config.toml
num_hidden_layers = 8
hidden_size = 448
n_experts = 64
experts_per_token = 4
d_expert = 80
d_shared_expert = 0
hidden_act = "drelu"
moe_layers = [0, 1, 2, 3, 4, 5, 6, 7]
router_score = "sigmoid"
normalize_top_k = true
routed_scale = 1.0
balance_loss = 0.000111
balance_bias = true
router_cosine_scale = 20.0
n_groups = 8
groups_per_token = 3
init_std_router = 0.0126
lr_router = 0.000397
vocab_size = 50257
norm = "rmsnorm"
norm_eps = 1e-05
tie_word_embeddings = "early"
optimizer = "adamw"
learning_rate = 0.000969
beta1 = 0.95
beta2 = 0.99
batch_tokens = [65536, 131072]
max_seq_len = 1024
train_tokens = 662400000
max_steps = 7025
dataset = "wikipedia_en"
Below are experts of layer 4 (counted from 0) of a mixture-of-experts language model. Rows are named router (the router's row for the expert), gate (a neuron's input weights, with its number), up (a neuron's input weights, with its number) and show model dimensions 336-447. Each number is 128 + 32 x the weight over its row's rms, rounded and kept within 0 to 255. Numbers have three digits each.
After each expert's rows: a language model's description of what the expert responds to. This comes from a sample of Wikipedia text that the model never trained on.

# expert 55
router:130166126107123086094145155133119163131130117108139124091112161123135089133143106144101125123131110125158147079187119171104100146162160191114093135159133151167184129141108089114085175105130149148170111139097125113129120189144065129123159119178136181159195100154134076122110146148118136128114147135142185089220088131156146137088107137111
gate0:128132083121097114115114164116105166184081119133105170122107176088184136183159182177128097200149082149160129108113102182112115102110109141117111114168110173093045175110130117136142164122094145144148139121143123097118186132158133149112162110095064157171089099174144086174066123154117120187155098100144114093140111111112110141240163150087
up0:078159106118096130120168157119117118141106115086141156123095135117178113183126150150165114142143099124159103100079136203147102132109146167108121104117150180101080147093155129136156138131086091132124159127160142145080122193134108150139138122097087149172078110145150117183074168124112107188154086152149108105106140117126125143203156131047
gate1:129100140164118069056164160144174121167140178148133149122104111149083122123163176138140108070130130204087127101121100160036087140096102118157191164137169169137126128123085114137145173141103181142152134170116121113148097180182082084102154170118063163224107155119067101092142111099111113139123145112165111144154128092154067091143060116144
up1:137092161152114125094203133145165070170140156098137177097074122096102140145078149137154155089081120195085147127108054172076105147103110174130170134175129188156135144138102139160180169145080204174163100118122092097134075143182134107139156151168087130205106209096081102061095129162066134165172080119148086126152161115143145135129086120121
Place and group nouns. Capitalized nouns in names of places and bodies, and plural nouns, such as University, County, City, States, District, people, years.

# expert 5
router:138116134114151142145070137168135169180120151109112157122148107174135081144164089125118105135115123158160102173098113120093117094125139136097056127155101106196148172160133163127151136096181128159152080117150127177181123114202115124129120077101085127184189090137157125101109112127170112145097126155140143128141087116129142141113107129160
gate0:121150208134064118131159112124110128158100149132089109060091102167170134165120115158182121139117172154174105055156190149150056094127093195112114145176129111168149145129109116126101083117072098135124057116140147157189135126147131122118146107155100136115187138147120073139123118204109140089141114114166139188134129081110070106169176146094
up0:087170214142131138130146135122111158139085183158083109085118124139192165122129100184139135124114150135155106119134198136156087144164086118077075145116119140114166174132089113162124095113081137105107100130161100135104098101111128110124087123135095088104097137125122128141113135165056117116144143150176120182129171098099072133172127120088
gate1:118110161098076140141115160155176119021150188107157131073131169089145123149136089184155090071109094089128085103113152119115149128094133095126108094089166121141075095117068104129141102171168138142097102097094108067102150161083132127096166148160138179154070118103154120141124102164159153126156118120131112147208126088127074181095175174102
up1:118077141114090144222123142089182108095174130115114153117101162096135142082118104163154142086105120114120128085142158119151173156115139123082145100137167115131094102118121120114171119177158138141108130101148101089156177178064100089124129139159155137166074120081140135189103100164143166129137147134116095171110103088137140147115151162119
Name-ending word pieces. Final word pieces completing proper names and titles, like -o, -ia, -ley, -er in Casals, Barnaby, Hunger, Penthouse.

# expert 61
router:090111151112131090138053129173064137104150110113065110173140140104124128112154146104027127141125118178115082098111147205109074126170150159186114138215175113197100150173137102130097166118096138104131092147063130139130144122181129116144088141067136150111110162114153109177117188141140109116125118150206144111136056147096137147101163112127
gate0:179162057128088136128089188149077140164129120138182169144121148077110128133106177147134098127184144118145123123121095149157125140140140181205108065159147045159123154105081134161152106193144106117127118085114116154162105183158100116181050093156132152099142098115151112021148181127090117138122145091124106095103112151098088172088199147098
up0:156178085088079149162122143125104138163168143117179162167167104137074115172124188152153152135167073144137133122187085141191088147185105174184076160139211102148147085105097124175140151187095157162122144078116127175135131168148124116159102145175161153077135153111160128054122181114151121136123195127098109095102071101071153143120172116121
gate1:136119168113061136111148072207070108118162129168128064184150091092109104049080106122143078151089088093145160116135110096118072089136113128135172188124137151132128159227188106128096165087129129124125110137044146188180120147096155166124123134187145146113220122114153131116175130147150146100103093188139191118161143202118117154122115092120
up1:112140158103083195098155095160115154114158129163131082174156121099100113065112069100125090165089075091172147115152136126107100115147130129139129166145159150160124109163134109145108143089117166143101091140074141178133120138091135171157107123200134131094211144108123112126208101143174111122112121216132196146126162169107098128125116141119
Table and header markup. Table cell pipes, == heading marks, closing parentheses and semicolons ending infobox fields, such as "ChemSpider: 141160;".

# expert 34
router:120128155089135083136124171112093117156139185122139170157135142141182091120095110136119103135141145124157128162105155105137099118177056141133052114122094099122192146174103132148181083064155164179176099140095126132094151142111155184098153144158116163144098139118122123110126155150170145142130154131155133107172087145130092164097078110111
gate0:048165081186149099115105093170143120104104144099174174103151138127127129165143114079152092141168154130107189121123095142145133197089114117165169109147119135120150164180107126107150100157082107143106098231163165135142120082111102139084108055112136109158108142121158062104146096072154130129089136134161132097154159120136218140150165074172
up0:070134118173152137123107111183093137098080162110107172128136174115151134150142117074180112108127170168074208136130083127165150152165125125144214115183084111137158182190121125113141116167120115110151086185159112153160087095175099129029119093066157121158109133107138030099110130086146068118102130151138120121133163124145164215139184062147
gate1:137130158097098069119111109125116205132143162154062111122148151101180074182114115105130162128121102112126167130139105097162160161137150138151083117143138115124078167094083145102134110125153180105157141103108104135136110098102114207064194118117207162109106135087136115074102169164161161077098082132120117112113182153144109124101137139113
up1:138132174102107110119097110167103187157146187126093073153135169101181097145119134083152147152084116090106188191147114102143126126131160205142067110122126100168101181137130147091116098112145118081150156102149126103160106095112132160098170092139165163074135124115118111053039159159122132034141145115160180151123125144152139147131169123126
Name particles and as. The word as, plus particles and first names inside multiword names, such as da, del, La, San, Mae, Una.

# expert 31
router:175150107128133150128079097130134123157145133138150131144132141140198137130133141172122170163098109133145144121140143165082066143119123124096070148171124126109180133152192111131117178098157120183133146138106123151155158129154097096133131112162070119145153098081172122135159168160117119158121116136133168107203108131095138162149108138121
gate0:115139124166120133123075158132165174167113119117119058140146074158137125091168186066107100115145129148120188075144102116116167093127114137134079163123094151158171172087084130111138176145124194137088145104133126126123137140148137147176148166183094135169170174162130142115113129095122113130125102104129087167135156173152122114109129135129
up0:130138087185111141120061126133143164127106138151142108158062052152131114123166194067121123123148102126122131057131142115135071108141062139131180149149114133161117137091130093136120146168123104128106133079126124105108101208145126126167158153157081120177119203124131120124116170113086114179138086098126064098183141190167142142148137163125
gate1:055109119148090167124166150167087123121070098218168116170135110137121119107099130140144178239129177135126139201161113132061138154149104132066136174123170111099158162171145127127148118085145136170189056137097153133111175162163193148168111148149099106113125132064157077126217110109166090099148188071172132182115137120111104127063152122174
up1:090086139166086135163177111107097121117091081163158127129167113162083144114102109152160171215093171122123109177126116139077162143148094113106172158126161082105125182178139155124163096105151136134166064146072138155119149150202125095165098135128140077086087157081178101122178141129195053127159147105131159140074151130131137139054128132147
Common nouns, pronouns. Everyday nouns and pronouns after "the" or "a", including direction words and title words, such as North, her, him, water, died, Story.

# expert 59
router:131159162110132111105116155189118143133122127093135146116117126115200081108112035106126095138100124142148161136126140192123139108100059092101109161111107083163210166092112113096099158096144120195130106161086134127152117156114181157054094150111158112195198112093130135126141118126142136171176132140194148151173073130143076144114130157154
gate0:188129131107114117098077135092102160104125148091145156064103077200115085118090129061112064139147156152095099109138121163132177089087124133146141100115139128143110158169089139182178182063113161168136122157148142091123130138146137125076097138122092147168144189157180106139154175124104070113143135086142187111107095132153181134149164124070
up0:152140136115112112086095138096097117062107165086126112088129074174122108108096128126171106175150122146094114113146093162163150138097092135164140101117103089196097106103122127168178181101161157157130105169093193073114131146163147082104115161103128084162172180105149110140161151143157075145152176067117154127098125106118155117160155104132
gate1:100092068104110121138168130180122080165142122117158118128138066089110121121065116116158090171158081122146129093111114117128154168103145098142156111096106085169139155122086072131133153123151152123126078162115148171120106136208131123114116122176177066154178143091089091116129119125139129074122057093186092129149153115102157061137101183136
up1:123088066142136119157155116127079075162125099083137138117093060120167155136094097144183135155158070124109142115156110133125178107079160118096149132083139123142134132081089049160125160108140166105120087179111164172124106098192147086109146132166132072169112165093090138116102126129145130137101134088121114139100169123149137084090078096126
Prepositions, table points. Prepositions in, to, for, at, during after verbs, award verbs like won, received, and points totals in league tables.

# expert 41
router:137191122105130172097162167138091120142098172163074165155152100140141079097169109148142101099149162145156143092104142156089136111153098134081064147173139091086140112146113092126100165085117119136143135134102127157121126094158207098128037148093133103151142070152194161175162138145095107089099131154203098155118121105119085150141152107164
gate0:108122162099107088165180119113096152158158155102102207090137123102115095092177099157098100095152116143084117141058113143147179125160104136087086134090103118128104080088166122101090157101072175103068188151180187123127124109087179112108124215100138138127140153146062157128122155165079101125075169134182123181115132093176098116089139119118
up0:077097152099146060158139152104125182089161131096141204043138141090109074074179105168084126086126134116120130172138097160162192147154116099123119177100149076093134144128198132065118205141097150071102171167179134104120127136062189135128095175094106149133116095172105143102145131119091141106090155114171129192125142124125093087105140113114
gate1:168166134197152127122074094134122124147145145078162139161143074151100099114128104137107087088155115206160181123115153140081137150107156091115111177131156118135105168099138104107124147132100105117095149188086179174104165185118107130106109143102123147116133116170113157143132144058115124122104150152140113142145106117145110134153146099124
up1:159120122200125149133115133081122115127134156133161133156106044126070159145110090136111103082138183184186199124145129148148141105165152135141139170140131112134112134114118078101130139123089099117114114131141144194107118195139117138119085123154122137125154104139081175115107090112069166089122119104169100132127111117156128080182148110147
Chart and place nouns. Nouns after the in music charts and place descriptions, such as Best, Hot, Peak, studio album, village, town, parish.

# expert 21
router:102123123147163149144109132113122122134150121143162160056140097127162107087143118135137148139151171130188134168159144125089144135127097139188123124145106134180115158161138150166091111072143091121158102175141122123118192129158111155142117118176135124171140107080109174115157119125124148147058209165155111121159140145197152122098165181166
gate0:110124138088113101138157114115134223168164129134142147112072134147163124182140138145200073085161148118147098187150151162185154097168099114136103060144105140137109130163118106147108098159134079131145137141152101129142115194131105123090155138093075127121075141135133196112136137112160126101147172137139160142123164099129153161115119109123
up0:087153202113172091112095116098131124123118045150144163112093132139123084169129104125169106087145165105098036153139153146158155082157140116141099064098110152168142144152112083133122105136123123141147156150110105070208045135115089078077151099153060134079100149159134172109097154190098083118156186118154156145149130109151125122140109142155
gate1:208114105136134112113110120100129147149134200096155149097132100162086170139102062133131168188146158179138104071118141131147114102130145134126132091146144131140165090063169138102058221130132106135160163127152148108154099124180128162162113083158130078101149142083159159121126077113167184114136126104114143149112133155144108187068116121169
up1:154098079151135137146083120115145120112138206073108154095127149162116129177115094145130138155145102166130103119101127127123115087088142153145140083131143149148157091087184166110097168118154124141132140144139128104175112134179071178148136105122121109118124100109172161155113132102145211133112129096102129123126116192136139172103138118174
Head nouns in names. Head nouns of institutional names and table headers, like Bureau, Poll, Rank, Team, Total, List, Division, often followed by of.

# expert 56
router:128162167118121104117088129118115154155107116174123129131076102174141127136126129124137092147121114152147121192147116177081109104214143145110136162103068105187156107196123160129139178130177102166172139188140131134175074137102136166093145103144164126181180139123152098094125129108137105155126169067226166168174111165104055099103117184098
gate0:168144115108113124202106086131204084178072127113122151086094137125083119052149114165165113141164160074133113106154151162091155169172139152159126089098122162185124143101080217155116128135115159115133105119123144170132083203115122134122119160132098079167152077093101157110115144150056161107117164142170168088080101137093166153069091132136
up0:150144118115103104163083107108201141122134120097093154089108093106142131075168120067152139108114162072142124166176130170077093177157128151122095122114101149194132118151117201156090158115106154156120109086146105193138121205161117121103101130111101127101139111071107162066093136192091160140142179102149174064160058117142152187094091133101
gate1:094112163122127147154107112139092099092090135145187118088131148116126169152169128166142110107099125100158123120065129106072137187142161124099151142137164069143093122130064152090142159145138122065178081112116121128127092179129117153125091211063135154094132106171094067193118175125138110186142129144134104157128128148077118170088159170136
up1:091168171097113126144083153147152121158139120111144136077102131082134165106123167103113126075123112149180085101161141125115121135144159107081145170115206158077116152134059107098104104191088117140129098100157176124143108178150096139083102186026062117114125112187109058210087116128123067125141149101149132125152090102072134173075128121094
Main verbs after subjects. Main verbs and auxiliaries after a subject or to, such as has, had, made, released, won, recorded, caused, and ') '.

# expert 50
router:133157165113116126112101185176081096083140174130116122153180131147151106139162184128098119136164110156154138175115160155078067107157138134136088138133108106125115146128123158128136182083159131198149127163133134174179166100143181112095108112177100092126118098129152125076178107137093113141113181166200136083136105113103108135140066113104
gate0:143076089124178162138059101165105136139106137167089122154129140112122135124114153126094136138195181139162033095115171145135096124181135158158070161168117098176136092212114109165077066117180123086162107133146172136121103093182129166151103132117117132145179132193103088121134117102116128101174175151143147111106121121135119140092133122076
up0:136035067161120174110133126113149091150108116161095126127116154090122122153141131165152128151139115165136090144124147147146135104150135192090056144184110111143118053184144110168086141098212067067167101170116194113159090093178076184174114105091132166130147116168067062152120108119132139078151112107178143094132145170150143119123113138115
gate1:159106171079091192128123099146144108126168070163174177137132167144136098116113106096170105067103163181176141116145185166144136127141142137098158166102131138143112176135147116134149142225080156167115087158083136100089031138113172149046149187133176120134100107057128135096110145143176081137155105172160147140169183086127103098163133121155
up1:128079169077095162105120068127119062132174085115165105172135151063163141150112139125149090095177140195180084090178177165110116115165149175120118162085091150128136130142153137154133101185094174144144089138109136126078048142171174119069136156125152078131123093058109108087105164118153102135147105120146129130198191060145126068125129067162
Commas and closing parentheses. Clause-ending commas and closing parentheses followed by a space, often before and, which, but, as in lists and citations.

# expert 43
router:167156127127135112139076124157079179127151090125148099109129143153167121138128181165101154118152186199149108138117135224084065109120109150108084132132159136188133184127104103166121127147143097172148089160098128126177101131173144151085087167074090140138111118118135128110122175176173121136110118156195138156149047144128097121113209146152
gate0:168136146130109130165178191160135145111156114133095106137113162089151101129135079102126125104161129094094069054159126171137124126099136082118118084151068049101115186182130077118133101102085181161076123140185116147133127196125110146140080097137162087110145076085099120095153112103163104087137121104157109175167109079127132120137169173057
up0:130122189158094130185177174134137086128139146119127149116114143082168103116179117098082114101158127135112086115138107167146144140071159100147096078151055066104140191131093132122114123129088167123086127192197105132107134209149089133107149125119118093092158064087048156089164080094137133077114119107164097193145142087137145126167202154072
gate1:191109130102152144177104134092121093134181165107124075152095153062065172181143138081144173124111150120159062141130117104156143175165157122108125139101160147156117167150147156170137143170151133141133153091112093113141112150195094106135114182211090107143121098094056102144073117154109077139198133102166051076124075141126135124094064107179
up1:219065115114168112210150102083148101086144173120158154109146126077049136162148065136176135082141149088176096150118070079114108160155158137071153111136170092191124158101130094140170136139163135140169133125136121088171127137147096090134097169174119102117153116111065120123096072183123093132139114108128050124103126116120147132097065135153
Word-final suffixes. Final word pieces and whole nouns just before punctuation, such as -ation, career, States, season, round, asteroid, monarchy.

# expert 2
router:162131158151159085113111111170107161094124158112127119107139141157098084182166121118119142114113154113139107160135087104104108089122165116085067140174103143126170115135133159148098097091134121143107101099094129183125117095125131131148171126108084090183154073107170077136116153157152149118100163093170138169188065135098101072140131144104
gate0:155126107130148195207046084140157075061104131093183126139159117084152136082144148123075075126156153123108159149078101089108129123128129115126139133107118103184113109123119168099102195159136127133122113213109110121115086151174120091120137145097167078080129110078220121102087128120120157130069092064105094130140117100102125127127137193176
up0:141171147128128208121088082142113085057139113085135058120088113103132118086141125112111089114141134111083152154079089143146149100096099073113199127102160100196113105082113105116083127147115107153101132200110119180160145124122144116121134139095184095048138115053205129135113170159125145139103108119102107106166093054118140078123151186154
gate1:159110170177127111167152107097143130177155119088166161138133142139161139139179130082181127131167122162129134116110138123140135097154182123132114157160117180168171134075168135130125064073137144131130111095150150072127118071089153089139140109179127137149183141103139151149107190140123089161079096129148132188126136152148180100184135097150
up1:166086152191137080146168123139130131098206134093160146171130144191143137177209136069198165136162152161109123137108127141122112139143147157124119138115116148163186164076157155147169108038140185131131105088136157086083141074118158101125124116158114101134180156111086118145159203111105116187090101124126165150104110129113177144203164076149
Word and number endings. Final pieces of names and numbers before a space or table bar, such as man, York, ford, 000, and percent signs in tables.

# expert 6
router:114082124107143115123121113154154186166135166101135148124171090173127087133161064065124124120130146159157121162142090117113122118126134156102071158190137149188151179140155149129126156077158126144185093122155134152157120100197123124097150112120080118210177070126156113106113119140132124115112113126170127126180108154149125140123095127146
gate0:140146119143158063083096144124103137140130121182149162090066119183106143192143163137105127098142182127130166149130108185158168142148180102115133147100120094144102152157169113083165145130160118132157130105102090103141116154088112120164154152094046125154139076148091124070135132124140077140100124065152158165120104125181126082173175128102
up0:202106193178175106095081105101129152102167123141112177096100173120157135165139159173102134109175152127111127159130100132124123134144163127100117163143120109104102161149155127143146145165147095096129164109081122111141157132115121125191172096036062162171103122193088118104121093169123087110125119057152184123132145144143171068165184107189
gate1:138151131143078140113113115160112128130102115143103091078110139126086114052055165133110128106105135131170157084145140167129110062107097153116167160114158103157056137142140097113103132147108138166088152189161168119167125143094138150078083171093123166067113134141154110103114147143117139113122134081141156096082126164145118115119151145157
up1:190074096150135103158150088153161157143072118109071106091105123123114118092108105084123139124103145130114162107097110143148163113095108134095140126159158101146105136165145123096128118132116159160104142119135153129158106169133086104100070136060091146106139155138150093142086093145137096129109122077119159090074169159170157120143148169149
Name-final subwords, he. Word-final pieces of foreign personal and place names (Chemn-itzer, Ash-is, Vie-ira), plus the pronoun he/He.

# expert 57
router:153171150148111116077087160189060115144161111133111153139121134110187094156107173153142107108134164150182091133143123246156072091098107165148115155163153114174120173135082075142088100145118086103181121132127125170144123133186123159051140163126122138166082174136132121089147155144181155148102144142143148105155074109129100068127110190130
gate0:119116169127140073108129126201110117142187098129171109174102138105127066087148143147108085145108092109111083167161134136115094180159103106113139132108130088159144121125149171130144166165127096147087116158118122088146170147126154099099106120068136159169108157110094094068116128153168130129127148112192142093145163130084124107075169178105
up0:103142148112126062141145130194067083133184148179159115141104111106120097095156100131154126098132099106088127185193173148142148232125102070134137107103097092127130124106186162127084166147142096125094135176110093146131169128164148096112061108100146133125110115151111123087143096114169152077115163102214169097123177151132208111092169192099
gate1:090118117121139062135136083166150100116111112155106187203144066085137109140094121147130106119136096102093147116134125148106107139109121156094138192152070159146092098087147122173109151090145188111118153156143133146118084130096167131080168158161167066117122115075176095172134102073088119119079150110115122092158143105109172076118180166140
up1:111109121104153097119156107124143088130123069114134188196145077119092103141104120151120097131154101160112176098120129162098124136122148158138116184134090173156093090067131143172110104054173168107150127135132129108116149096166148115128158149126138074086111140059137100126123123116109129117091161104125129140132128112146124081097177142136
Year digits and word middles. Year-prefix pieces like 189, 191, 194 and final year digits after in, plus mid-word pieces such as mp in glimpse, olympic.

# expert 12
router:069112155124176141119182150171073164164138118121119124122157134114133125136175147151116144117098120186123088127167102143034141112154107191154110127175144115153118125128110138123135179115112176161182085150134113130204143052106235103147136177170116135090105113133120157114128125101151126125087237128196158053146124082120103127130145098120
gate0:134112126121112196103114132071143170139167140123129141102064157184115099083161096165122153108108115156157172174129090214150168132154135137094094126221154145132157147165105140098130108152124161122083101097131157148128058163107164113165137125220118184139179066154159092083115148114141080111187121114093133084144114156088121117137085112176
up0:168077137069161155093127130111136134094099140145119154166062152134147120083129057162129162118104103102062180135155115204100128142136102074121105103197166089147174155152087116121157076124188131173143114083154133139115092146080133089186110062122104158137160080170133138174121096097195070120156118186131136115141132126099168098136132107172
gate1:117166115121153149083131083091113143103102164180114141085145153175098078103143132124164059116106087066120134128122144158167152125150067150161059184157068118102158115156150091149147136130134104117147123129116109075126144134089117161112126132103154197158144146079127119105119086157098118160121123150139103150134100157149120088136160134215
up1:143208061137165136123091108094126104094133153164084159106141173196138111136134129140112096129068144098099102089144149139092148114127082184127065161160085166073172062124125109159159141128150113135208156138151129117113117157118133141123091178111098185166163178074147114138127108142131109156097147159165102139092101162147146156141160155194
Clause connectors, punctuation. Commas, periods and clause-linking words after a clause: and, that, which, who, where, until, but.

# expert 29
router:123179162133124151107106151170100126159102123158170156160090106141150057085110133142169079130097136149156094156102152109099120128161116183087143208158138132165121178135100177126107132149102121206141110167078125148117161099145162173105081144130130107157167101120133089134122186129123083123075106139199124138203074180148122162150091120134
gate0:154153022074132130128051118130092109147173110127115130203082120162137059116171149159137127073116138132168133105141155130104096100101104132155120163148118099219167151169147119147116128123166061129122072118122153146151097098161143108174076129139118178100136063124161073153162111150109152133128132114117093051167110156177137126122078107146
up0:136147093074077167166061144120083095142144114149125088131139140144071083090157157139113107084120097135128156141132124112120092160143031121146107173148118052222158164155132094149146163149165072137115110110102150101183123145158132142116089138133140145123134076145188067155180103158135147154147087169170126095167090183176135100149093140171
gate1:121110102139158095134102119120082165117101106098137087157081107129129083142185162119116127147159155170119067123123202119191098052084144135111145109125139132121113108223195113130127159076172049150089086139182138117125101094146071104155162058119101116057136185157096164148158134139096133185072179075161140107123148120169112143158074115146
up1:123143115122175093139141117110116175124085133059130139119084110135107095108096148169163130152164136164121053108116165151114150077140142122149119093110147179100141106235138152140145110072137082161121102114229138147110096142161087112166156052103087087071118126149092156119107136122123099176095201062101150143114120149186107088140067079120
Table cell separators. Pipe separators between cells in Wikipedia tables, plus capitalized starts of song titles or names like It, You, Is, Al.

# expert 13
router:067105133163135073087113165164074183149118083130123148168102123150103102148128163179115107117069099095188100125139117142059142133155135115118070154122145148145201148153144181139179191146122140109145110180087123130139149149175181132087118189116097091166122128090120123112143159134139174098134175166199173076146061136125087169116149112158
gate0:142116104183112129114121034172115069100141099161096116192132131073131152106150069144103090119071077146141122170134171132140147159168096127097111147110138167087136148122143111195125143150173144123141128154094143110178157121119085133107064117182072109097134142147164127071128161116103121150152166142090186076095141137090152050167077181092
up0:156090151199106143144138078155119112118185076184111167165149139077151126170183108148080086128064080123158123198146158154135162165107129118099105142097158153121126103117173136143114185151158138125105071125146145117194152133115127146094091144123093103125103107167114143114121155161078121149097124196114172106098086143143136069156123171142
gate1:133166083121180096168111058086155103196173138070091183162120166114098086122118111071120143116149114159115071144177082178126122089070178139119084118143122091154146122120140165088118107100116132142081145179157138108110067143144094121144091104153144160140144117113143102169082073088165132130160123188064149141170089099151129051127104100156
up1:131176093142154138139115121089183138196126125102089134151107123114111079103109122101092153096131146111107099170150114161113141046149164139125128108140177114148155148115166140089125118108112124157073085171163133123111084127121074144126120131147133119190114116109169114197116117062177195096157167186075138136167074096147148084138091119194
Periods and table pipes. Decimal points in coordinates, sentence-final periods, table cell pipes, and the word "that" after verbs, such as 36.06878, "concluded that".

# expert 22
router:159116149080134092145148126103150137106167125099131137147162097120168073140135119141094143135113133127144118150123125105119115133141128137170091124124115148186135110149145138139147160118172179114175112105120126164124157147133147123124047145138113122191125099129138090126124151122122078120087140136146090130135059114181124183143142106123
gate0:139114148112142080107166151081138145127087144138137099119134135114072104111143061132170119129198125142181126153118124141101107099181098105156115190123126073122121100143158100164114161209152121094084120093121121130165091143137129178124109121146085122087081139113097122140129142118108165137095155108173170115193116097142126127185122142128
up0:134119157106129085117139120100153129131093146164180098137124111131106135147091078163155121133198163141163079102115087150115140067121096131159121166148121114130117135093127136169085157170173153126092195103146153153165114147130128150163119156147067107075078165092091143171169138109130144085109151130151162121170130092145126160196081132149
gate1:115134110143160130151171134159092153073135139083170141111100108118115161086094107169099140139106064131205056101089164131121157145127143096151073095102145184146094202103112090138151106148166120146114105116113138087177140164060131118156117103112109092077076147216106081116088147154167067084174123178133160171173126156126128208132157115084
up1:116110128149160104129163142172105111096134097093165179080116088126139105139082146192060149129130022126182082155126142098156145147139152146140048118136133143124103165118157097141147134133163121176159138135106098088160141131118119143126098081105115112117082154221112110114115172130200055081128098125123119178170107142107155144134165156099
Personal first names. Given names like John, James, David, and the first pieces of other personal names, often in tables, lists or after by.

# expert 39
router:161164160131158150100141169104064198157189139083142147113148146138177121194154131140127132104069101116208083124149085144083113151113130165154075162122143161150153128180166133123110134124104103124124107215105123122150102156180158113148124163077076117158131075125118165116150146124137120110100166168204148089099091103148111133133116181134
gate0:116156134142126112082139162101100193189134156180117204125129142135127061137103127118090128179208119168115115109160116103149183150122162113108098120090140158117132124176048069062088103104138177194132057160155122134112063128118128105102137180106098134130166091183093166091089155135111107114083158095167142165128153163078084120181185102096
up0:071165108141097118127180157127135170169236120149152173162096186147133153153157126129102101164218150095127115101126157151192144100117154076139133145119160145118127147124092084143085165144197206185138035140116136157139101098128160092132115138093161125101131124198100146147113147141161126152161180094156122137131114130123112091134146068134
gate1:176185146099189131166118102129103129161089117134159102098131179131081159151117142128093146153133106104089154145131137109116140116163163143128066142150146113136119128251148155130086141085085106158086118109154143138146139169157138131096089144129103097109138094137108110133102160129127138116191155100130177130095116169131129088156092147050
up1:122140125086155129191126106141126122160061143086181090115109154096100129127148138113087139143100128070112137147150109122117135093141170173125077134133121102149136183209184186125133153090102090133119145120131109108174143120102145114131130140128095051178156098138074125136093138052158139100217122133123119103126072130111171126159122150086
Sentence ends and headings. Periods, closing quotes and == heading marks ending sentences or section titles, plus nouns in set phrases like way and in order.

# expert 53
router:133144124081123139107119156159073169140146142107142155092114112162235098144105098167090083086155109137151106122141140185108113116128159192126087132080109126109152144131142149065099139079118102160150120116127124166140128167172094127086173132120111114143112136188156065099173143108092107094147131192127196121190099130175089173156153119099
gate0:117143150145160102084094193127084164153081120142105107102141163137136129096093079119170201148113153154101071175193076130161150135147170094091158113100115117107187163136137087098158123129094104101119141119168115098135097124137154177128130119115068101047094158140087160127052143116153130136158143159184133115172082127056135172116116106127
up0:120132138145157077121080205162079149174034132122110152092167188094131153139118075134138171137124137143142064149176078137128170143129147112061129129133134131120174151135128113101168153115164103101169148115174107114143143157152134163103123136112089102050099186128110133133072145136157153139128113150205097131188093135086105139140097100119
gate1:140095096067175099139119129124201147125106101123102096086145144139184112134134164132139128132161114156157081080107091215088139126169122181121168173126095111149073149116127074182116155119121119150091066099172104138160096128182119227078153141166164147135140124124100100134158133167138106130090145140178126119186094180124101186132139137100
up1:136136129087193159133139125130174138134114094128071090116130158138184125149182193165146121089169080158167076096111138183037165100120155158154187120134096122073041109123150105116124161095076148181102081128187125184128077175152086178094140110167168175120131133144089143141150127176104095116099097116153153103147157183161132199160154119113
Verbs, team nouns. Copulas and auxiliaries (is, was, are, were) and group nouns like club, team, side, members, people, mostly in football biographies.

# expert 40
router:158109142114136160110101103166149126160106089182128106140088163137162045174110140103106159144076123159111101150150145155086128086119079229136087132157128077146140164156156136162124096114137128121157036083118132163199106057106090146102164142105126099142198101143162098076117158140132070153126153154155121106140098121151134145118087135088
gate0:116097087137150118149142160109120088160123115112139130138128113163099134136064172151150195120120148092060124146193117077159145109108132168102151240071122144117114115162098184160112087217134118120113178102101168114134137119137144146179148204172157079150101188138112103177100121134175136101146128136141151137121061101079166114192094129077
up0:201091108103125159132156156180149102132136118096185103102153149161090103132080153129150146113143182111077147233116111109106157122051170170138117186094154123111121120120142194101104135181150129154111120137085132140149180142126159113144098178142167116150120102125176097157048165116164179071186089132144172156122045142099157105195117143088
gate1:124095181137115158136111096055135166118135129103122102137174162189068150141155136112091120114150109157171172156108167152083166131228140110102144127099136079103154146071116133124113122097085136176121100136049146109117111166165133170087150129155121116176114094164157103184060153154188189214159067137109119118093125087067127101126125160148
up1:134086180130102147130139073106126168106112153096152109118156105176104145117156113122060086123171088182154202120059139140116169124143122079093086111077126091142156166133142162145113159088115159181108099131105182183096071180109159176153120129194088084154129128132130134138068087144193167194136070107119102083128155108126095083102110155152
Numerals, articles, league qualifiers. Articles a or an, number words like two, several, five, and qualifiers before nouns such as Premier League, National, Northern Ireland.

# expert 33
router:157167100171097103134107108142056185152143073154099092114147122184164162110133144170103135153112151196138111132099132195130106116104136120061089164115176154168140169124102079140111130115108074171137098148126125167178097144176147182093105158101123141169126091159130104082120177136150123134108087103192119124125096129130063102092157150178
gate0:211159159182073153089082148144162098139146132142103095152105110119065182120159145171076066163154141134140103126115142177049119091106098114091107140076124119169122134160164135108137199121123183147174122091089128103175099116188107106076095068152138074183104101087101121169087163126149061089160094143064145140108090113224171138155151112149
up0:169103162162069092085067187162149086155125130158140084160111145155105113153170134235117105168115160165147113128082107202099160109105056124111077113109171146228122124180150136053135144136122162137129131097120135133184109096194070115053118096175153118147139104178092118148096177110183109114131156116085069133136034131200185125108154172108
gate1:131053102132112059150174135100061127084136082119147091157172091146068122132149092185158118167104122176177128152119111131028108127104106118126133123141152123177099134108096097084146182116106091126088166128085143143171068154157120095169141106067137060147139055124093113119119177177147081169107077123098120142126132125138160091145088124124
up1:100053125169050059168187166124103153114107103111109131148178151152117114081155050151163118128121134174163155109119130141032157168114107118132125100114152101146091151068067091117166153157136106085126146080104135175153119144154111098145099120104128046151145090119098170104152130194094066134095121125114129149170131152135117107138091145126
Word-final suffix pieces. Final pieces of words right before punctuation, such as ers, es, ia, ans, us, or whole words ending a phrase, like Club, election, however.